config = dict(
    n_layer=10,
    activation='tanh_gelu',
    attn_scale=0.125,
    tie_embeddings=True,
    init='trunc',
    beta2=0.95,
    lr_head=0.00828,
)
Below are experts of layer 6 (counted from 0) of a mixture-of-experts language model. Rows are named router (the router's row for the expert), down (a neuron's output weights, with its number) and show model dimensions 0-63. Each number is 128 + 32 x the weight over its row's rms, rounded and kept within 0 to 255.
After each expert's rows: "raises" lists some tokens whose logits its average output raises strongly, later layers aside. This comes from a sample of Wikipedia text that the model never trained on.

# expert 3
router [ 98 155 118 149 126  91 224 117 146 114 160  84  87 114 110  78 142 129 137 154  81  93 101 128 155 148 105 143 126 124  90 129 149  63  78 143 166  61 135 144 120 136 143  68 151 164 109 141  94 177 123  74 197 183  84 144 100 134 149 135  91 156 148 164]
down8 [122  87 115 199 175 160 165 110 182 145 118 152 118  99 134 107 124 183 124  87 142 143 106 137 185  55 134 119 164 111  94 127  94 103 145  69 103 139 112 143 167 138 212 182 136  95 122  61 130 117 169 182  70 111 180 119 104 112 121 112 179 107 124 182]
down9 [101 132 139 102  82 160 110 135 141 161 142 121 182 172 140 139 122 188 102  65 184 148 117 136 128 146 114 129 127  74 148 119 130 153 117 130 144  88 141 134  85 109 180  84 103 111 163 141  94 120  63  84 163  98 129  74 141 195  76 113 150 133 157 127]
down10 [160 182  95 106 207 130 171 146 196 142 133 112 103  72 134 117 117 178 139 135 133 183 145 125  43 162 169 132 123 141  96 139 149 100 155  80 168  75 168 126 112  70 131 164 146 140 186 132 158 116 107 106 132  63 137 141 129 128 101 136 155 108 114 115]
raises: "d", "s", "de", "e", "va", "ss"

# expert 23
router [135 182 121  86 172 115 107 165  47  92 146 140  84 116  66 178 112 140 132 146 119 119 148 133  79 118 111 108 126  65 113 107 137 173 174 124 113 201 172 142 111 130 130 158 133 105 124 125 149 152 181 175  82  84 161  97  85 113 155 163 182 111 190 118]
down8 [181 149 168 168 120 151 158 155 117  65 153 156 114 145  99 122 114 158  63 103 103 155  90  92 167 146 168 133 117 167  70 176 106 143  76 110  51 119 162  96 107 154 134  46 129 179 160 146 114 162 197  86  66 116 101 119  65 134 148 102 105 154 124 113]
down9 [121 162 122 147 111 123  74 113 146 146 169 164 152 126 150 165 142 164 166  96 162 163  92 188  84 161 135 140 158  86  58 149 152  31  99 148  90  82 157 132 114 148  56 108  83 135 105 163  38 155 138 168 111 109 119 133 177 131 171  98 112 145  87 161]
down10 [133 142 103 148 117 147 123 139 143 137 154  66 129 117 144 121 172 112 135 118 132 223 133 115  88 111  88 172 152  72  84 129  73 133 133  77 108  90  96 150 160 159 114 135  77 135 126 174  77  65 157 105 181 126  91 112 154 162 138 100 128  90  77 145]
raises: "\n\n", " In", " However", " The", " This", " After"

# expert 10
router [142 163 140 131 127 102  87 133 135  84 178 155 136 144 140 113 103 128 179 178 134 139 129 114 140 132  88 153 145 154 147 134  98 179  86  86 120 138 172 199  99  91 176 144  79  90 140 132 148 104 136 132  78 160  72 161  97  84 150 127 200 132 110 162]
down8 [101 141 176 147 113  78 153 164 158 147 152 175  98 140 167 140 130  90 121 176 117 115 110 131  91 123 141 196 100 117 122 125 137 122 140  91 183 127 195 108 160  81 114 127 126  69  94  73 158 127 171 135 163 171 156 139 112 103 116  93  82 187 139 143]
down9 [170 139 185 126 124  92 141  94 190  82 111 139 118 133 134  71  63  97 130 132 197  96 196 113 118 135 138 204 140 158  76 170 165 129 109  92 135  95 142  87  59 114 127 146 131 122 100 131 124 121 111 120 139  91 103 154 125 152 147 106 171 174 113 126]
down10 [ 87 129 181  83 114 106 115 153  92 140 111 109 116 164 142 138 155 152 150  97  98 143 154 118 113  59  83  96  76  89  74 123 114 172 110 187  60 100 113 152 129 166  75 106 113 196 111 124  71  78 151 131  87 191 129 135 140 127  97  93  89 128 136 103]
raises: "-", "|", "\n", "Se", ",", " joined"

# expert 13
router [151 142 201  85 153 128 123  84 103 135  93 149 144 114 124  76 128  99 166 120 176 105 116  91 165  83 130  84  95 119 148 121 119  86  78  99 124 180 123 151 197  77 159 119 171 102  80 105 147 130 123 167 125 128 134  72  90 191  79 129 163  98  65 128]
down0 [ 60 172  87 170  97  91  86 136 119 157 111 141 120 115 181  88 111 105 141 180 145 105  35 175 162  99 134 125 170 130  66  83 164  69 144  78  61 126 120  90 158 167 105 104 202 119 142 123 125 107 128 173  95 112 131 128 106 135 154 114 101  46 164 113]
down1 [147 114 108 129 152 131 124 186 181 103 102 156 110 105 110 121  36 115 107 144  96 167 173 150 143 138 120 166 146 146 107 131 103 129 145 135 176 144 160 113 163  97 132  84 127 134 124  79 139  78 158 120  87 120  79 141  96 133 161 110  86 128 129 163]
down2 [124 111 131 128  99 111 204 180 123 121 102 144  81 122 105 138 132  64  75 108 123 118 145 102 125 112 174 130 141 194 170  91 174 109 133 142 105  79 135 120 144 180 157 120 157 112  91 115 121 122 144 127 123 169 156 129 136 175 135  91 158 112 117 122]
raises: "'", ".", "N", "M", "O", "P"

# expert 6
router [ 98 105 154  61  80 119 130 221 159 127 179 141 116  88 173 162  98 148 126 157 111 150 119 157 171  77 188 146  97 145 139 163 131 108 149 128 207  36  73 127 112 106 103 151 109 147 121 134 137 136 163 166 132 183 160 173 139 152 114 153 105 146 158 143]
down8 [ 93 111 146 127 105 120 130 109 102 142 125 107 140 156  90 126 105 166 157 141 177 186 148  88  90 138 176 158 136 173 107 105 159 173  98 144 112 130  67  63  72 119 140  77 108 127 127 183  81 132 143 162 178 125 112 143 193 164 164 165 177 102 122 119]
down9 [112 138 103 145 189 167 104 140 137 150 129 134 118  79 130 108 101  77 150 160 139 187 113 104 138 144 169 152 130 105  97 142 137 101  87 107  87  93  20 156 145  60 108 179 101 150 131 151 118 188 103 116 122 148  82 179 152  90 113 134  67  93 114 148]
down10 [114 119 125 145 124 110  90 158 151 141 128 101 125 105  90  85  92 115 155 114 147 142 108 178 149  92 153 119 148 133 125  72 106  99  42 150  79 107 169  84 126 100 166 114 166  62 127 153  92 112 150 142 158 186 178 106  85 139  96  64 112 121 159 154]
raises: " and", " of", "vi", " in", "-", ","

# expert 2
router [ 75 109  85 136 122 148 162  88 118 126 135 124 145 118 169 118 155 141  92 131 113 172 195  84 143 148 109 137 111  83 156 126  86 201 158 118 143 138  74 134 185 128 111  91 126 172 113 104  95  82 137 114 154  82 162 101  82 119 128 184 111 151 167 119]
down0 [150 129 133  98 154 111 151 183  96 118  98 127 159 168 181 114 143 125 150 164 128 120 164 110 121 154 154 131 116 104 168 156 132 192 112 205 184 159  83 147  83 134 132 167 153 138  90 118 158 102 107 113 175 130 147  48 143  60 177  92  79 138 130 135]
down1 [115 166 125  82  62 150 163 125 145 133 157 140 129  62 158 124 120 141 116  46  66 163  97  88 100 156 126 117 102 103 102 196 115 100 110 175 156 153 114  87 177 128 172 142 146  86 134  86 169 200 126 112 138 115 171 118 135  81 135 107  97 136 105 136]
down2 [174 106 123 168 159 187 118 134  98  98  82 117 117  93 121 144  72 133 188 117 134  79  77  68 132 112 109 139 118 154 160 183 144 164 147 135 130 180 118  86 108 138  76 114 113 117 158 102 149 108 135 159 158 145  85  98 154 132  97 164 125 100 178 139]
raises: "-", "en", "ine", "la", "ort", "it"

# expert 21
router [ 87 101 204  85 157 186 130  73 134 113 141 137 110 151 158 117 144  94 136 138 126  83 126 144 127 118 129 139 128 167 102 117 138 123 123  80  98 198 132  93  94 135 181 131 151 107 118 119 144 124 108 142 119  36 163 132  93  92 155 107 161 137 128 133]
down0 [181  81 164 160  42 107 135 122 123  94 167 181  68 113 177 206 187 106 111 110  89 194  94 143 133 134 142 173 136 144  90 100 129 108 121 102 121  86 108  93 150  74  98  86 131 113 139 157 103 138 142 152 177  99 112 118 150 126 168 145  93 137 165 181]
down1 [139 163 140  67 152 116 119 143 161 120 130 185 140 111 147 152 160 131 102 116  72 109 110  71 174 181 137 166 115  72 126 159 190 156 127  75 134  94 123  96 177  91 141 175  60  75 160 182 163 171 159 160  55 101 141 145  94 151 201 198  92 128 109 122]
down2 [160  71 115  56 111 195 170 137 122 169 165 125 116 120 103 107 115 113 159 140 184  50  90 142 154  72 101 171 127  86 144 123 120 112  53 145  74 213 118 138  90 114 111 111 161 133 149 154 119 139 138 130  88 114  89 114 133 120 148  76 155  85 128 160]
raises: "=", " the", "A", "The"

# expert 30
router [140 141 140 117 141 146 143  92 102 136 148 124 132  51 161 133 156  98  41 152 128 107 134 150 147 154 133 103 153  95 118  95 141 132 121  91 138 111 102 124 122 125 142 152 148 125 122  83  75 190 129 111 119 196 161 115 197 173  85 130 158 123 106  90]
down8 [157  99 183 146 151 148 184  62 141 153 168  95 138 161 112 154 153 100 112 163 174 126 141 139 185  65  68 134 129  84 171 106 141 137 172 139 115 143 152  94 147 102 108  98 139 102 107 171 123 162 132  90 219 148 103 127 129 116 123 150 114 121 180 117]
down9 [120 169 145 131 173  69 130 170 102 119 174 133 117 141 150 131 140 103 130  72 146 159 150 101 138 125 103 105  72  97 154 134 150 107 139 115  74 175 168 146  89 135  99 111 129  85 216 116 115 142 151 133 107 121 100  84 149  93 106  84  92 134 169 131]
down10 [149  88 131 132 150  96 100 105 164  86 135 169 176 155  79 154 152 154 117  69 170 151 126 154 118 134  83 155 102 166 104 107  97 127 178 103  73  98  84 112 163 198 119 193 108  65  86  92 114 103 128 123 139 128 133 167  87 135 106 152 120  97 136 127]
raises: "-", " and", " of", "\n", ",", " in"

# expert 47
router [137 142 162 162  77 115 108 170 142 158 114 159 150 163 155 111 133 149 144  74 124  87 175  89  67  72 127  32  51  87 139  79  99 113 117 165 116 167 125 122  80 145  64 162 127  93 116 141 166 112 178 132 179 142 141 136 124 121 111 150  96 122  53 164]
down8 [184 111 103 139 137 102  99 134  93 121 182 122 128  96 151  56 140 121 139 129  73 146 105 109 153 115 132 155 188 160 101 138 161 181 154 156 119 147 113 135 169 132  82 159 115 105  79  93 128 160 133 132 177 227 142 136 123 171 130  87 103 156 138  52]
down9 [ 66  92 109 117 111 161 123 158 135 145  87 177 131 138 127 107 132 167  53 131 140 187 114  98 159 104 163 196  66  64 159 127 172  69 134 125 194 131 105 110 151 120  79 155 115  98 129 166 168 122 174 207 117 172 168 124 122 118 137 179  82 125 181  54]
down10 [ 87 148  87 170 165 114 180 117 127 142 145 111 169  87 128 136 109 157 160 127 146 136 118 166 168 175  42 116 109 124 115 123 139 125 110 143 210 125 149 159 105 105 117  91 144 125  88 181  74 132 149 163 119 167  69  70  99 129  97 133 151 114 168 101]
raises: "3", "4", "0", "15", "1", "43"

# expert 19
router [ 77 106  95 146 137 155 140  83 106 111 138 156 130 158  91 202 135  89 120 112 118 135 149 140 173 140 107 147 143 126 138 148 170 155 167 101 138 124  93 136 195  86 127 126  93 101  96 117  82  83  45 101 181 126 159  57 138 103 117 130  72 132 124 168]
down0 [127 105 124 109 145 108 123  95 132 156  95 146 181  91  87 134  63 155  97  89 123 121 123 131  82 110  95 150  76 115 100 162 170 139 106  89 144 138  99 139 163 103 104 180  66 147  90 182 119 146 175 121 160 147  77 158 115  89 125 136 174 149 145 182]
down1 [ 79 109 136 133 117  92 172 177 106 141 175 108 140 114 116 133 156 141 197 119  98 141 131 133 115  99 104 132 155 154 136 130  33 130 138 169 194  55 149  92 131 113 117 123  89  96 151 110 131 192  62 184 144  95  63 171 131 230 152 115  81 123  87 114]
down2 [113 125 101  99 149 116 162 139  96 207  76 104 137 105 131 167 109 120 128 115 127  79 148 107 139 120  90 142 114 153 179 196 106  93 125 137  81 132 170 194 123 101 167  96 178 146 126 142 105 104 154 105 185  99 133 145  89 110 125 134  85 109  78 167]
raises: " to", "ed", "s", "ing", " and", "-"

# expert 4
router [172 109 176 165 152 108 110 152 161 106 142 108 108 114 133 140 175  84 133 139 116 103 163 123 201  88 116  46  50  97 117 174  86 141 159 141 102 139 116 105 137 124 153  91 100 108 128 115 128 170 126 147 160 105 146 167 126 140 104 115 129 157 145 166]
down0 [ 87 211 127 128 177 164 181 158 152 151 161 126  87  88 127 147 140 163 112 112 127 119 203 143 150 135 110 180 183 159  80  79  81 126 159  62 108 105 151  77 114 168 132  86 117 132 117  61 151 149 138  99  61 134  90 148 126 141 151 121 142 119 128 159]
down1 [127 105  86 151 121 173 122 152 140  93 127 107 179 124 165 135  91 122  91 119  95 100 183 169 146 115 108  46 149  93 139  45 128 137 109 134 139 178  80 110 127  42  79 115 143 152 182 113 153 216 102  87 168 176 159 110 114 159 127  82  85 105 131 177]
down2 [132 128 135 185 131 117 143 118  97 136 146 140 109 142 148 181 156  91  95 177 147 123  97  90 156 136 171 135 135 113 118 124 182  95 116 156  69 105 194 169 139  90 105 117 117 129 149 151  97 139 177 137 121  96 115 169 147 127  84  96  66 149  97 154]
raises: "P", "19", "18", "gen", "N", "grad"

# expert 33
router [146  81 132 137 171 123 114 159  88 175 119 128 168 156 110 121 118 127 115 119 143  80  42 151 111 141  71  41 132 143 125 151 147 165 162 141 101 141  99 111 152 170 126 133 171  91 116 113 149  91  93 131 112 205 103  92 138 157 124 159 162 105 112 112]
down0 [140 133 102 128 155 162  91 168 109 146 101 147 155 105 119 135 112 101  92 211 171 168 129 100  94 107  63 114 139  58  68 132 154 122 120 155 156 202 131 171 167 141 112 135 149 113 160 102 163 146  80 188  98 151 145  70  67 163  97 115 147 131 121 112]
down1 [116 103 143 145 173 140 162 124 204 155  83 181 112 135  91 179  99  83 117 116 179 161 142 150 160 136  73 163 133 151  99 170 120 125  95 147 150 102 155 154 112 114 147 144 131 123 142 150  55 127 167 157 108  98 145 145 153 122 127 145  94 129 109 153]
down2 [ 72 136  87 102 126 154 162  57 100  90 115 138 124 100 169 138 133 130  84  99 134  77 123 197 134  87 183 147 169  90  98  79  81 101 157 165 146 137 128  86 107  77 120 137 184 151 169  97 164 113  97 130  95 111 152 164  98 193 136 133  70 148 113  85]
raises: "-", " d", " b"